Experts of a small language model: 365M tokens.
Below are experts of layer 7 (counted from 0) of a mixture-of-experts language model. Rows are named router (the router's row for the expert), up (a neuron's input weights, with its number), down (a neuron's output weights, with its number) and show model dimensions 0-191. Each number is 50 + 12 x the weight over its row's rms, rounded and kept within 0 to 99.
Before each expert's rows: a language model's description of what the expert responds to; "gets" lists some tokens that make up at least twice as much of what it gets as of all text. This comes from a sample of Wikipedia text that the model never trained on. Tokens count by the router's weight.

# expert 24
What it handles: To, by and modals
gets: " to", " by", " for", " of", " be", " can"
router:54 34 72 51 54 28 39 57 50 60 52 37 55 52 47 37 52 48 31 49 39 51 48 49 46 51 66 54 30 62 48 39 38 52 92 61 71 36 56 51 52 33 42 66 43 62 65 42 42 62 16 66 70 59 56 48 49 72 60 54 44 42 73 79 49 41 48 64 46 56 55 57 40 51 41 46 52 49 36 39 43 54 72 33 47 49 49 56 67 63 51 56 46 55 50 63 72 71 46 33 32 40 47 53 45 39 55 59 52 51 46 48 50 42 52 41 57 33 67 55 48 48 34 31 36 65 54 67 38 61 41 54 52 10 61 67 37 35 65 53 55 63 34 64 47 47 62 44 51 25 62 54 69 49 53 31 53 44 55 54 51 42 39 62 35 58 26 40 55 53 30 29 57 56 24 58 64 64 48 54 60 47 62 51 39 55 51 36 47 53 61 52
up1:55 52 55 52 58 40 42 63 52 71 52 31 72 58 51 31 59 55 47 40 53 45 73 40 52 40 52 36 76 51 47 33 54 47 56 60 47 34 49 22 51 24 19 38 54 35 57 37 38 48 43 27 30 47 53 47 45 55 65 51 65 48 45 68 45 40 60 52 49 65 56 61 34 40 47 64 60 56 66 48 48 48 68 61 33 45 62 69 61 45 46 57 77 24 50 58 53 36 29 30 37 49 45 68 46 41 66 50 36 73 56 37 49 47 46 47 45 60 33 34 42 56 51 71 51 49 70 43 60 54 40 43 29 67 83 51 57 59 59 56 44 55 44 62 38 32 47 60 43 52 63 43 56 51 27 47 34 66 38 36 57 50 65 48 28 42 60 55 48 64 26 35 52 50 48 62 55 57 45 23 58 41 41 64 58 44 40 61 50 47 56 38
down1:24 23 53 40 50 51 38 62 37 31 34 64 33 64 48 45 50 44 55 46 51 52 33 72 50 64 52 82 41 52 53 38 32 41 43 47 54 36 49 45 43 43 54 57 53 55 49 52 36 68 65 72 35 40 40 50 31 48 38 46 46 57 54 58 49 34 57 53 45 42 63 48 63 58 63 51 72 59 43 57 38 20 43 55 45 33 47 17 70 51 58 52 37 40 53 53 40 97 54 52 76 62 53 44 31 46 38 39 61 58 71 34 59 64 46 25 48 50 56 38 42 55 61 58 56 38 52 61 37 55 58 51 63 47 26 46 49 57 57 56 39 38 64 37 45 37 34 34 35 68 47 45 47 51 59 27 30 49 37 61 52 55 34 48 68 60 52 53 59 71 44 63 35 40 50 55 40 42 58 32 54 37 37 44 51 42 53 42 51 61 65 53
up2:53 58 58 46 66 42 30 39 59 67 53 53 52 37 35 46 54 54 63 67 30 53 58 55 37 46 62 54 55 50 39 47 52 34 62 73 64 48 74 36 57 47 52 51 58 12 41 33 41 39 32 35 56 60 61 49 53 54 43 46 54 51 55 61 63 30 32 43 62 49 75 40 50 60 42 63 47 52 52 51 65 62 60 84 42 32 48 35 46 51 52 33 57 47 40 40 64 53 65 37 37 42 57 41 62 45 54 44 48 35 39 36 59 23 50 60 63 54 53 38 55 61 43 44 45 56 36 50 63 63 28 43 81 51 39 56 56 31 34 43 83 60 39 62 46 28 40 64 62 38 71 54 57 63 46 40 50 44 61 54 62 62 48 52 58 57 38 42 66 64 56 33 23 54 42 73 56 71 65 56 38 50 43 41 41 44 37 54 70 52 56 47
down2:36 60 51 44 51 49 48 72 47 44 50 43 56 50 40 58 53 13 46 42 45 47 20 33 72 42 58 35 55 43 68 53 63 63 50 56 44 57 54 45 58 40 48 53 43 56 67 78 56 72 58 26 63 67 41 66 33 61 48 39 62 52 79 34 37 59 47 46 32 65 46 34 47 45 40 53 40 44 63 41 63 64 56 60 57 60 58 37 56 47 48 49 51 48 56 62 36 43 49 54 50 36 55 31 27 54 44 41 46 44 43 56 66 71 32 50 49 78 64 39 44 59 40 68 49 54 39 53 67 70 58 51 85 60 48 45 47 45 45 60 39 65 24 57 67 25 53 38 64 32 42 64 48 66 38 65 49 58 39 68 28 44 49 57 53 51 42 46 50 30 58 55 53 37 44 69 53 65 67 69 47 39 41 68 52 47 60 55 49 58 55 39

# expert 35
What it handles: Double-l name syllables
gets: "ill", "all", "ell", "oll", "enn", " found"
router:37 53 59 83 50 53 59 44 48 45 47 43 56 45 61 39 63 53 33 41 51 58 52 56 49 53 44 42 64 68 61 60 27 51 49 65 51 38 23 60 62 56 36 46 59 42 43 28 30 33 38 58 45 58 23 54 64 52 70 38 58 37 41 64 54 45 52 63 50 72 23 45 42 34 72 58 64 46 66 37 47 44 26 39 71 41 46 33 64 56 67 76 68 37 52 44 47 57 45 52 37 64 33 51 52 61 56 48 55 45 55 54 39 52 49 74 53 52 59 33 44 59 48 26 54 41 49 49 36 40 52 42 49 54 34 48 36 41 33 54 62 49 62 40 57 60 48 27 57 58 65 65 26 35 62 35 42 65 62 45 52 42 55 42 32 39 35 42 62 55 59 42 41 38 72 21 36 58 52 36 61 56 60 65 75 61 53 48 52 40 38 64
up1:49 58 72 26 38 67 42 48 55 62 52 64 46 28 63 44 55 56 43 43 60 51 42 73 53 41 45 56 45 63 52 55 24 67 58 52 57 43 57 37 66 64 52 48 59 40 55 65 49 57 44 64 53 62 33 53 72 51 58 29 59 45 37 36 51 57 48 41 46 62 48 61 47 66 63 53 43 70 40 34 49 54 39 72 47 36 52 55 67 33 45 66 70 57 68 44 46 61 60 61 43 51 44 41 27 63 57 47 56 49 45 56 42 37 32 52 42 50 53 54 40 63 58 39 33 64 33 45 51 18 54 43 36 51 60 49 50 28 37 78 76 49 62 21 55 48 70 48 27 54 60 52 50 65 36 11 32 29 44 43 58 54 66 47 53 42 60 32 68 55 51 48 43 73 51 56 48 60 43 42 50 39 42 56 47 76 57 66 52 62 49 40
down1:49 51 41 32 39 47 37 28 37 59 28 67 56 41 77 53 36 66 60 53 40 50 55 26 61 70 35 35 43 44 35 55 75 61 39 60 40 49 56 53 73 56 58 48 45 40 56 53 78 55 55 43 57 38 51 44 48 54 59 55 59 51 59 51 65 56 43 60 65 55 57 61 52 26 51 57 56 26 36 63 67 68 45 33 45 70 57 59 40 44 43 49 66 28 62 57 40 66 61 45 40 42 59 34 28 47 44 58 62 34 38 21 50 39 47 49 58 51 39 51 47 50 51 47 73 54 58 52 48 52 53 67 25 30 33 56 38 22 46 47 21 55 58 50 48 78 69 51 42 42 52 37 53 35 53 42 43 45 47 39 47 67 56 59 54 54 43 42 48 42 33 77 18 61 38 57 51 65 45 59 58 32 54 53 50 56 57 32 42 51 42 56
up2:60 57 64 35 69 49 29 77 48 59 21 51 46 46 58 62 41 57 51 55 24 68 52 43 39 47 51 52 40 53 32 61 45 57 43 64 61 23 61 54 30 53 41 54 62 51 67 60 81 63 58 58 37 34 70 62 59 39 58 36 53 55 47 33 41 47 71 76 48 53 43 40 35 50 52 54 41 55 72 31 25 44 70 48 64 53 35 58 46 39 52 65 51 42 46 55 52 24 60 66 54 55 18 41 55 38 64 60 40 59 46 40 56 50 58 16 59 40 55 61 61 42 45 33 37 50 44 48 49 62 63 42 32 74 43 40 53 48 50 46 37 58 57 31 60 36 53 53 43 64 47 60 24 64 45 48 39 52 42 49 67 44 54 45 44 35 52 47 48 39 49 55 50 42 70 34 40 45 38 51 56 35 52 66 56 63 39 68 61 56 30 49
down2:49 40 57 66 29 48 57 74 67 43 52 53 43 37 77 16 72 52 48 63 49 79 62 66 31 56 37 76 33 51 54 69 71 42 51 48 62 47 49 60 55 55 36 68 45 51 37 62 44 55 39 59 51 48 51 65 45 54 58 47 58 53 46 49 55 39 58 57 42 55 52 58 55 68 35 44 48 57 51 51 43 51 47 40 50 31 40 78 73 66 38 46 45 57 52 67 28 48 53 48 62 48 39 55 49 57 62 49 35 54 65 59 59 51 51 56 59 44 50 38 51 59 49 48 49 45 54 37 71 37 47 48 60 36 50 51 29 59 50 29 67 58 39 49 49 26 48 34 33 54 44 54 51 27 28 38 51 33 71 69 53 31 56 70 31 59 52 69 47 44 54 58 52 48 44 48 34 42 56 43 37 05 62 55 40 57 59 65 59 40 48 26

# expert 53
What it handles: English place-name elements
gets: "s", "2", "le", "oot", "ter", "ock"
router:40 57 49 49 54 38 49 65 56 27 55 60 61 47 53 50 44 38 24 51 68 62 47 38 62 49 36 63 46 68 30 48 40 45 65 54 48 43 27 54 61 64 47 21 38 56 63 52 46 41 58 71 64 72 64 61 42 53 42 50 45 64 58 58 65 55 53 55 39 38 39 43 58 52 70 46 31 72 57 51 55 39 42 33 42 62 39 37 77 51 42 83 40 48 48 73 45 42 50 54 47 47 48 63 40 28 62 51 86 39 59 51 83 40 56 74 41 63 77 43 59 40 51 31 62 48 61 38 54 44 30 47 32 45 46 53 57 47 64 40 39 54 44 49 56 55 50 45 53 26 44 46 48 44 60 10 58 54 50 60 55 56 44 56 26 50 36 33 65 40 69 54 48 48 36 45 53 36 46 37 57 51 49 55 64 58 61 42 54 38 47 50
up1:50 59 44 49 65 52 46 59 65 39 55 59 42 56 60 58 54 58 31 64 44 22 53 53 48 51 71 49 41 39 58 55 54 36 42 46 64 33 42 50 38 47 70 43 68 52 68 53 28 48 28 47 49 48 53 58 55 63 39 43 46 58 24 48 52 53 49 69 43 18 36 52 46 50 57 38 49 67 46 42 70 42 29 50 40 39 31 59 51 45 52 54 60 35 59 59 38 53 55 54 47 45 86 41 66 46 63 59 61 51 74 37 45 48 47 61 68 43 45 44 60 52 38 23 32 57 63 40 44 45 90 60 54 62 54 56 54 68 54 73 49 49 22 59 51 48 42 73 43 39 48 36 58 50 54 49 35 40 37 44 63 45 18 66 45 83 71 70 41 48 56 44 64 39 36 42 45 65 45 52 61 50 47 44 61 42 51 46 52 39 42 38
down1:53 53 53 52 62 60 35 39 38 33 19 54 56 47 20 35 51 62 44 66 38 51 53 58 59 66 48 31 35 51 40 49 41 58 53 64 72 71 52 38 42 61 44 45 58 56 55 46 33 40 61 39 47 46 63 48 42 54 44 32 35 75 46 59 39 60 49 54 45 58 45 44 52 71 47 39 29 51 51 31 46 37 49 65 47 39 54 25 53 60 52 45 62 64 42 60 49 45 33 62 66 53 43 49 42 68 58 27 62 70 84 53 55 25 78 56 47 56 81 29 48 69 52 38 54 34 50 57 62 56 51 49 40 54 14 36 56 45 61 64 65 33 73 63 48 47 53 30 58 51 45 41 70 50 55 61 69 56 58 59 48 69 35 44 52 53 36 54 57 41 36 48 45 44 38 53 64 49 46 47 54 45 39 47 54 32 62 47 67 47 68 57
up2:51 59 66 41 63 66 60 40 24 55 39 58 51 26 56 65 32 53 24 52 75 58 22 68 59 50 32 52 35 38 48 69 45 56 64 75 44 26 71 44 48 51 37 51 55 33 58 54 61 51 42 42 43 59 67 57 30 39 40 55 51 54 32 36 51 73 48 60 60 59 63 66 56 78 44 29 51 69 37 49 56 47 53 52 32 45 60 47 57 45 45 35 64 46 44 51 58 31 49 24 41 61 46 58 36 61 55 53 59 50 55 57 56 33 29 41 36 40 50 49 49 40 67 51 44 51 62 53 57 61 59 39 46 56 57 43 38 72 46 30 41 58 57 50 38 57 46 47 54 48 37 48 46 52 49 54 58 45 35 41 59 34 51 57 77 54 31 63 69 72 57 42 60 48 29 64 33 62 37 69 49 59 40 82 44 41 37 53 43 60 49 42
down2:50 57 60 40 75 50 51 49 39 38 52 65 54 59 62 36 54 53 37 42 49 22 50 45 40 72 44 29 52 48 61 60 64 33 59 64 34 51 78 56 58 39 53 51 42 32 51 44 54 61 50 50 65 70 40 39 39 56 58 43 46 52 41 32 42 59 43 51 44 49 57 54 42 61 57 37 36 82 35 23 57 44 56 50 54 51 38 43 43 69 44 57 78 40 47 29 42 48 46 36 32 62 63 44 67 62 44 57 34 64 48 64 48 41 42 50 54 35 67 43 54 43 59 60 35 40 35 55 53 67 72 40 39 53 44 31 53 37 41 59 55 34 74 62 51 75 57 64 56 35 31 46 43 58 57 55 48 31 57 59 72 55 39 55 62 39 45 24 80 57 35 62 45 47 61 37 39 66 44 62 44 56 47 49 61 47 48 42 67 67 48 18

# expert 60
What it handles: Syllables after p or l
gets: "ul", "ip", "op", "ric", "ap", "p"
router:60 59 48 62 60 56 35 40 73 55 46 30 44 56 51 41 43 59 64 55 40 49 55 33 39 51 37 24 60 61 42 27 43 44 16 63 38 44 27 53 73 55 41 35 42 64 62 61 37 66 57 64 49 34 47 52 51 35 25 53 42 45 47 74 92 39 44 56 49 45 59 68 35 65 51 71 54 54 34 39 35 45 59 34 42 43 52 47 39 44 69 42 39 50 60 45 39 64 47 63 49 69 58 61 30 53 26 52 56 61 55 41 41 51 54 65 65 49 58 55 62 60 54 44 49 58 45 42 48 47 41 42 47 54 39 42 33 62 72 52 55 45 38 41 69 63 60 51 62 42 56 41 41 44 44 40 70 49 31 56 63 53 56 73 38 54 37 58 58 51 51 63 36 57 59 37 50 45 53 30 38 43 59 66 51 59 61 20 20 63 45 44
up9:46 52 52 38 71 50 70 43 49 63 61 36 69 71 64 36 34 53 43 61 56 48 29 55 56 49 61 56 49 43 24 58 38 49 42 29 49 50 38 46 54 48 50 52 43 48 65 68 49 58 55 64 48 53 79 44 57 31 41 44 41 44 48 41 66 58 53 38 37 45 37 69 30 53 54 40 54 59 49 54 50 46 65 46 41 48 56 50 45 79 47 49 37 47 79 40 65 38 45 49 41 58 50 39 55 63 52 52 46 57 43 37 65 61 45 30 61 60 49 62 34 62 58 46 54 17 41 29 26 47 50 62 57 53 47 54 40 41 63 43 57 22 50 61 58 29 47 50 47 65 40 36 41 43 33 39 88 39 48 65 58 44 40 43 52 39 63 45 53 61 42 55 28 54 59 33 55 41 39 53 44 76 40 69 63 45 18 31 40 45 56 21
down9:61 60 42 63 44 46 60 68 52 42 80 50 55 44 47 44 48 59 42 41 63 43 44 38 40 42 53 67 38 44 58 49 44 61 72 64 56 28 46 48 51 62 54 60 49 50 70 49 40 34 21 37 53 46 54 38 34 59 56 66 48 65 74 55 09 43 86 72 51 47 54 47 54 35 67 34 54 54 61 47 48 63 38 42 47 58 67 31 39 43 51 42 57 47 42 55 32 51 44 45 38 45 60 58 59 56 56 48 39 46 45 30 52 51 34 50 34 69 49 62 52 65 39 69 45 76 60 52 42 47 54 40 41 42 48 36 64 72 40 25 51 57 64 71 39 51 14 38 54 44 42 46 74 56 49 66 44 70 59 51 23 44 47 47 48 34 62 57 65 70 54 67 55 36 40 63 51 58 61 50 50 48 37 59 57 59 46 43 55 45 65 42
up10:68 53 38 63 40 58 21 41 55 64 43 61 64 33 75 48 42 44 73 63 73 28 63 43 67 57 53 28 38 55 54 40 57 33 42 45 52 48 53 64 65 61 59 48 51 53 40 49 48 32 52 49 54 42 37 62 63 57 62 37 36 68 62 58 51 60 33 49 44 43 52 50 50 64 56 63 49 70 39 48 41 49 64 56 45 32 56 52 42 44 63 37 45 53 54 40 51 59 43 68 45 76 52 66 43 29 66 47 63 50 54 45 58 36 27 46 39 59 52 61 37 65 56 52 34 65 44 52 47 53 70 42 60 56 43 33 28 75 45 77 47 39 48 38 65 29 59 41 38 54 52 53 56 45 28 39 49 43 62 34 51 65 57 70 71 45 46 38 50 35 59 71 67 35 48 73 50 36 41 51 49 76 29 64 46 43 65 68 44 61 36 54
down10:45 27 79 40 39 52 38 57 57 55 61 52 46 40 36 40 42 63 43 30 54 37 35 64 48 65 53 29 53 40 61 64 48 55 50 34 67 50 77 48 57 49 41 43 51 70 38 47 56 57 60 49 58 54 69 55 49 39 63 54 53 39 65 64 28 51 54 59 46 33 75 35 57 62 40 46 59 63 51 23 20 50 50 51 56 28 42 66 36 45 54 59 62 70 47 63 52 37 43 65 38 60 25 52 47 88 56 58 61 64 38 47 45 50 46 64 49 33 65 38 54 61 39 76 47 44 49 46 47 41 39 51 40 50 48 43 71 38 48 58 57 49 63 66 38 28 50 53 43 59 46 56 51 40 41 36 58 54 81 51 62 59 42 48 42 62 43 57 46 44 61 57 61 61 42 54 64 56 35 33 36 69 56 67 59 45 54 73 69 65 68 66

# expert 32
What it handles: Capital-letter abbreviations
gets: "D", "C", "B", "3", "2", "T"
router:62 69 54 37 38 57 52 37 29 52 52 30 34 74 58 55 46 46 37 55 43 63 37 47 33 80 51 46 51 68 55 61 45 74 50 65 63 60 40 61 54 14 36 50 40 44 59 70 29 44 56 52 57 49 45 69 47 50 63 52 80 33 61 54 51 58 54 39 51 31 53 54 45 28 57 46 44 29 55 46 44 64 50 46 46 38 24 38 71 48 48 46 61 64 43 45 39 46 63 68 45 58 38 69 53 33 61 38 53 55 60 57 49 52 56 44 41 62 45 48 53 72 61 24 52 38 44 40 41 61 51 39 62 53 43 34 31 55 48 45 51 42 43 45 42 66 44 58 62 55 64 28 61 48 31 43 76 58 73 41 39 46 44 54 54 37 66 54 58 34 44 42 34 64 39 47 43 59 29 39 27 70 60 64 44 66 42 49 38 32 45 35
up4:67 64 82 46 28 50 56 60 42 61 46 31 49 63 59 54 64 46 33 40 61 41 57 73 30 80 26 76 51 49 45 56 53 41 49 68 38 32 46 58 52 53 36 69 56 57 53 30 56 45 32 54 40 58 55 50 52 45 34 48 45 36 68 48 57 44 52 30 43 26 51 55 59 59 29 38 47 52 44 33 44 49 54 42 46 44 54 47 58 58 72 67 51 69 55 70 42 37 55 73 55 64 68 56 73 42 58 58 60 47 41 35 37 60 56 62 44 52 57 42 57 43 64 66 40 25 50 48 28 47 41 49 57 39 51 53 33 49 52 70 47 53 40 31 49 41 43 67 48 59 46 40 38 52 51 66 65 49 53 52 30 38 45 55 54 73 27 54 62 45 41 50 45 39 52 70 48 38 47 38 77 60 40 37 34 53 47 82 43 42 35 42
down4:58 67 63 67 43 50 49 69 23 45 48 43 35 62 44 63 54 58 55 79 68 60 57 66 42 41 22 37 66 44 58 55 38 44 31 42 47 54 55 73 54 68 31 56 44 65 43 45 60 51 51 38 58 59 30 55 42 39 36 67 55 53 51 45 36 76 60 48 41 52 32 47 49 57 50 68 45 57 66 53 32 35 59 30 49 58 42 52 62 52 62 65 33 21 58 43 34 31 45 41 54 49 46 48 53 61 64 54 44 61 60 44 51 59 46 48 74 52 30 44 64 47 79 89 61 52 45 58 49 61 42 43 54 57 51 40 53 48 38 46 56 64 56 61 49 45 51 39 55 71 46 67 43 64 59 46 52 65 58 51 84 51 50 66 47 55 54 68 30 41 44 52 46 30 51 36 53 40 54 66 65 37 42 29 73 59 64 63 59 49 46 44
up5:63 44 36 30 45 50 59 46 57 52 39 65 54 30 56 44 43 54 61 42 57 34 30 47 34 39 55 42 66 31 61 68 68 62 44 40 43 42 53 52 51 60 41 51 59 55 56 44 62 42 54 72 65 94 52 34 66 61 49 43 62 48 37 56 45 59 29 44 32 58 13 63 65 46 78 66 48 59 53 62 45 41 50 55 52 36 28 49 37 56 60 38 60 46 49 59 54 57 51 32 61 37 44 40 40 41 28 54 54 54 56 54 23 34 57 37 71 47 29 38 52 38 68 41 61 36 61 34 59 62 50 47 52 48 45 38 32 67 51 67 52 43 72 43 45 54 52 53 35 52 47 44 40 55 31 61 50 44 60 47 67 67 39 49 43 46 57 41 55 32 50 45 28 58 36 70 31 54 70 48 49 66 68 61 43 32 34 50 42 53 33 53
down5:57 67 43 52 47 47 56 66 75 47 37 56 66 65 47 29 30 57 49 51 46 43 41 45 56 39 42 53 73 62 54 46 43 39 52 61 32 46 31 43 40 72 48 68 62 57 50 47 38 51 32 46 77 45 52 34 46 39 52 59 59 47 71 55 53 70 37 50 47 60 56 55 39 58 52 50 44 27 49 65 61 22 32 55 35 47 58 43 32 73 46 37 37 30 71 38 25 54 55 70 58 49 41 46 58 58 59 50 44 46 62 43 81 56 50 48 43 40 29 48 44 33 42 63 70 62 42 54 69 57 26 44 43 44 67 29 58 51 49 46 35 45 70 56 54 64 41 22 56 40 35 37 54 48 51 42 44 46 54 53 64 37 36 56 59 39 48 39 39 60 49 46 53 43 68 36 59 61 26 58 21 39 25 32 49 65 51 53 46 57 55 45

# expert 19
What it handles: Mid-word name pieces
gets: "he", "w", "che", " He", " we", "e"
router:08 43 54 56 74 55 45 43 30 54 42 58 46 46 58 28 47 40 45 64 60 58 72 42 43 62 47 52 30 44 69 54 48 56 49 45 43 23 37 48 58 39 39 40 60 65 52 73 59 62 49 54 68 59 56 59 54 51 45 68 56 67 44 31 59 49 55 55 51 59 60 47 52 34 37 39 59 50 41 41 45 47 41 46 26 57 47 44 44 48 63 47 41 68 54 58 60 39 50 65 37 67 44 38 30 40 47 51 61 41 47 70 44 48 48 51 52 82 69 41 56 49 31 30 30 71 48 67 48 58 46 39 37 45 66 62 32 62 66 60 48 39 46 54 66 69 44 47 55 38 41 64 50 27 63 30 50 58 50 35 45 26 47 43 48 65 32 56 40 45 60 39 60 41 40 28 67 56 67 52 62 41 68 51 45 21 66 53 42 44 49 28
up0:25 57 64 38 85 64 44 56 66 52 53 43 67 51 51 36 48 47 43 58 39 46 43 41 42 35 46 53 51 60 47 60 58 70 37 43 39 22 38 55 56 44 69 39 56 48 34 71 68 76 55 50 52 45 47 54 55 62 44 63 44 55 45 28 41 47 65 26 45 57 44 34 60 32 60 40 63 80 47 65 62 71 39 53 29 50 62 66 44 34 51 13 22 38 39 66 53 32 49 37 31 48 43 68 54 67 55 55 51 48 77 61 49 52 50 34 65 50 67 42 49 48 43 47 45 58 56 68 43 42 51 51 63 55 44 38 76 38 51 60 51 46 55 36 67 30 53 51 48 44 44 62 67 57 53 56 46 56 43 38 56 48 57 29 67 57 57 42 47 51 41 49 23 48 44 51 55 57 41 42 48 67 31 52 53 71 61 50 54 38 43 40
down0:38 46 64 50 60 64 81 59 63 43 41 52 31 52 43 55 43 61 60 45 48 45 59 50 37 60 57 56 71 53 62 40 58 58 41 62 55 43 39 44 56 26 59 40 65 38 40 41 65 59 37 72 47 53 41 55 63 58 54 57 26 43 45 53 38 48 61 38 50 45 48 51 58 50 34 62 32 65 55 59 60 70 55 35 50 38 51 66 46 48 58 32 35 47 35 56 33 49 60 58 59 59 43 64 45 49 41 31 56 41 43 46 58 67 39 43 29 58 41 41 40 37 74 47 44 44 57 76 52 64 42 65 55 58 32 39 65 30 71 55 43 40 26 60 69 36 26 53 20 48 17 57 61 51 43 43 35 60 44 63 63 73 48 42 52 63 15 57 51 39 17 46 41 55 48 45 47 28 40 50 45 45 41 40 40 48 43 50 47 47 56 30
up1:48 77 47 46 36 60 38 52 46 52 50 77 63 64 76 45 32 56 63 65 41 56 65 40 47 30 49 78 37 44 48 48 42 54 36 42 54 53 40 62 33 69 43 63 58 59 48 53 47 36 41 48 42 58 34 38 35 61 37 47 59 57 34 60 46 41 44 40 35 55 51 53 44 64 62 60 56 47 48 18 28 53 44 39 20 37 31 62 44 46 40 40 68 48 45 41 56 59 39 60 40 41 40 50 37 62 60 64 62 64 56 39 47 53 32 32 46 77 28 55 42 41 51 56 67 55 50 63 54 32 56 64 62 86 64 41 41 41 62 43 31 53 43 64 49 59 47 50 62 29 56 47 48 54 55 52 72 39 43 57 73 53 56 44 65 44 46 49 37 66 60 70 59 41 52 50 75 46 49 57 75 38 50 34 53 37 52 37 49 73 46 55
down1:60 32 65 57 37 31 57 44 46 40 56 64 48 58 64 63 68 59 63 54 43 45 54 63 65 53 64 63 45 65 66 48 46 37 19 41 61 56 46 46 53 65 23 49 41 33 39 43 52 65 44 57 49 56 31 50 59 51 39 58 51 42 27 76 33 45 59 57 43 53 41 41 43 64 54 46 37 29 37 39 49 50 48 32 30 33 53 45 38 58 62 67 54 62 54 34 59 51 49 45 66 50 53 44 70 60 63 65 74 53 65 50 47 63 49 34 53 43 60 40 56 40 49 45 38 42 40 41 36 66 63 62 58 37 77 39 37 55 58 53 69 58 52 29 46 62 67 72 70 46 58 44 53 58 50 44 65 43 47 59 62 60 70 56 75 41 58 83 44 63 34 42 52 62 43 63 59 40 71 82 56 54 69 48 66 37 59 55 55 45 47 54

# expert 23
What it handles: Surname pieces
gets: "el", "ay", "er", "man", "ell", "ey"
router:44 54 65 64 40 31 59 51 41 55 64 59 50 66 34 30 40 65 40 34 51 63 61 36 49 54 47 48 56 52 28 40 33 54 38 52 57 36 41 58 59 55 44 32 37 56 42 51 34 67 47 39 34 78 40 46 48 43 31 51 52 47 32 43 59 54 71 80 77 62 37 56 61 48 50 49 45 38 66 39 62 62 42 56 41 48 28 32 62 47 46 62 82 41 58 57 27 35 67 31 49 55 42 52 38 45 39 51 66 38 44 63 56 42 42 69 55 55 59 40 39 33 44 47 62 61 52 54 60 48 70 37 32 41 47 52 50 60 41 52 57 38 49 44 61 60 30 43 79 63 41 35 74 43 44 53 67 39 44 39 61 72 53 80 48 42 39 38 44 55 49 43 50 39 34 29 58 40 45 43 66 50 36 57 56 64 61 39 45 35 45 69
up2:42 48 47 43 73 60 57 44 46 45 45 28 68 47 25 49 43 44 59 65 45 51 71 79 38 40 55 65 59 49 48 52 48 61 59 54 41 60 49 49 44 44 82 37 58 49 58 57 36 18 57 38 43 52 53 54 45 40 46 40 50 44 49 64 43 31 48 52 28 64 59 54 35 60 53 51 52 39 69 32 63 49 56 48 49 63 65 39 34 29 30 54 38 45 54 44 49 51 50 62 52 40 41 39 51 49 67 53 51 43 47 75 66 32 46 38 51 58 45 33 39 47 31 81 56 49 34 49 37 51 42 31 65 43 52 39 51 35 35 58 51 61 59 45 29 73 75 50 44 50 41 59 39 67 42 43 61 33 70 70 55 56 43 50 41 32 44 47 40 66 48 43 48 48 42 68 42 39 60 44 46 26 62 74 64 20 37 36 47 63 22 50
down2:41 56 53 64 61 34 48 53 57 42 44 58 36 38 52 26 53 51 43 41 54 60 64 29 39 56 45 46 54 44 57 50 45 30 36 57 47 43 41 58 67 49 52 46 76 54 31 63 52 28 69 64 61 36 45 35 42 68 38 68 56 30 51 35 68 62 76 41 49 44 49 63 55 33 55 36 68 81 46 57 41 36 53 44 41 52 45 35 45 38 43 34 45 52 62 37 72 53 35 50 52 45 59 31 63 66 69 71 53 72 50 48 45 74 68 49 40 46 60 66 58 51 56 31 49 51 42 59 38 30 61 60 37 39 73 52 46 48 50 42 38 51 71 53 52 59 54 57 47 56 41 39 25 54 40 50 35 28 47 51 63 46 49 53 60 45 66 57 69 69 45 79 70 54 53 26 38 45 57 41 44 44 38 32 44 68 63 49 50 54 74 36
up3:41 51 46 50 30 38 41 43 29 72 38 70 39 43 27 33 39 62 57 50 66 43 41 42 71 38 32 61 52 56 35 38 49 52 70 67 48 50 52 74 54 44 36 57 52 38 64 52 62 48 61 39 32 66 45 42 63 64 36 40 54 46 64 60 57 57 65 48 73 42 68 49 54 42 46 51 44 70 47 66 40 71 43 60 42 37 53 51 40 52 79 61 48 43 51 61 55 34 72 53 52 18 67 31 45 57 28 47 69 47 46 41 54 40 47 44 44 41 50 35 40 61 49 46 41 48 61 23 58 54 53 76 36 38 48 51 36 36 63 75 67 49 45 44 70 33 51 37 63 66 59 38 50 57 53 56 41 42 30 50 73 59 50 44 37 60 49 63 52 65 65 25 46 39 31 58 47 43 61 34 34 51 51 50 59 64 48 42 50 55 39 70
down3:34 57 51 31 44 53 46 53 35 53 23 62 55 56 34 44 45 46 42 37 64 43 58 21 70 46 59 36 62 67 58 50 30 57 32 54 39 52 46 64 47 60 37 65 43 36 55 43 55 39 52 52 51 65 45 61 80 54 65 49 50 53 40 79 39 38 84 52 70 38 66 33 46 51 54 62 50 64 62 51 26 55 64 48 46 53 53 30 62 46 59 58 64 42 47 49 66 24 55 37 64 43 63 62 47 47 43 33 46 45 43 39 62 32 51 56 54 47 56 69 60 57 42 35 44 47 46 52 31 42 45 54 48 37 37 50 60 47 47 57 45 71 32 51 63 57 45 53 51 65 33 39 37 49 42 24 61 50 41 48 72 39 37 40 33 58 30 54 54 54 51 47 45 50 53 31 34 74 59 29 54 62 50 49 57 54 65 34 80 32 47 74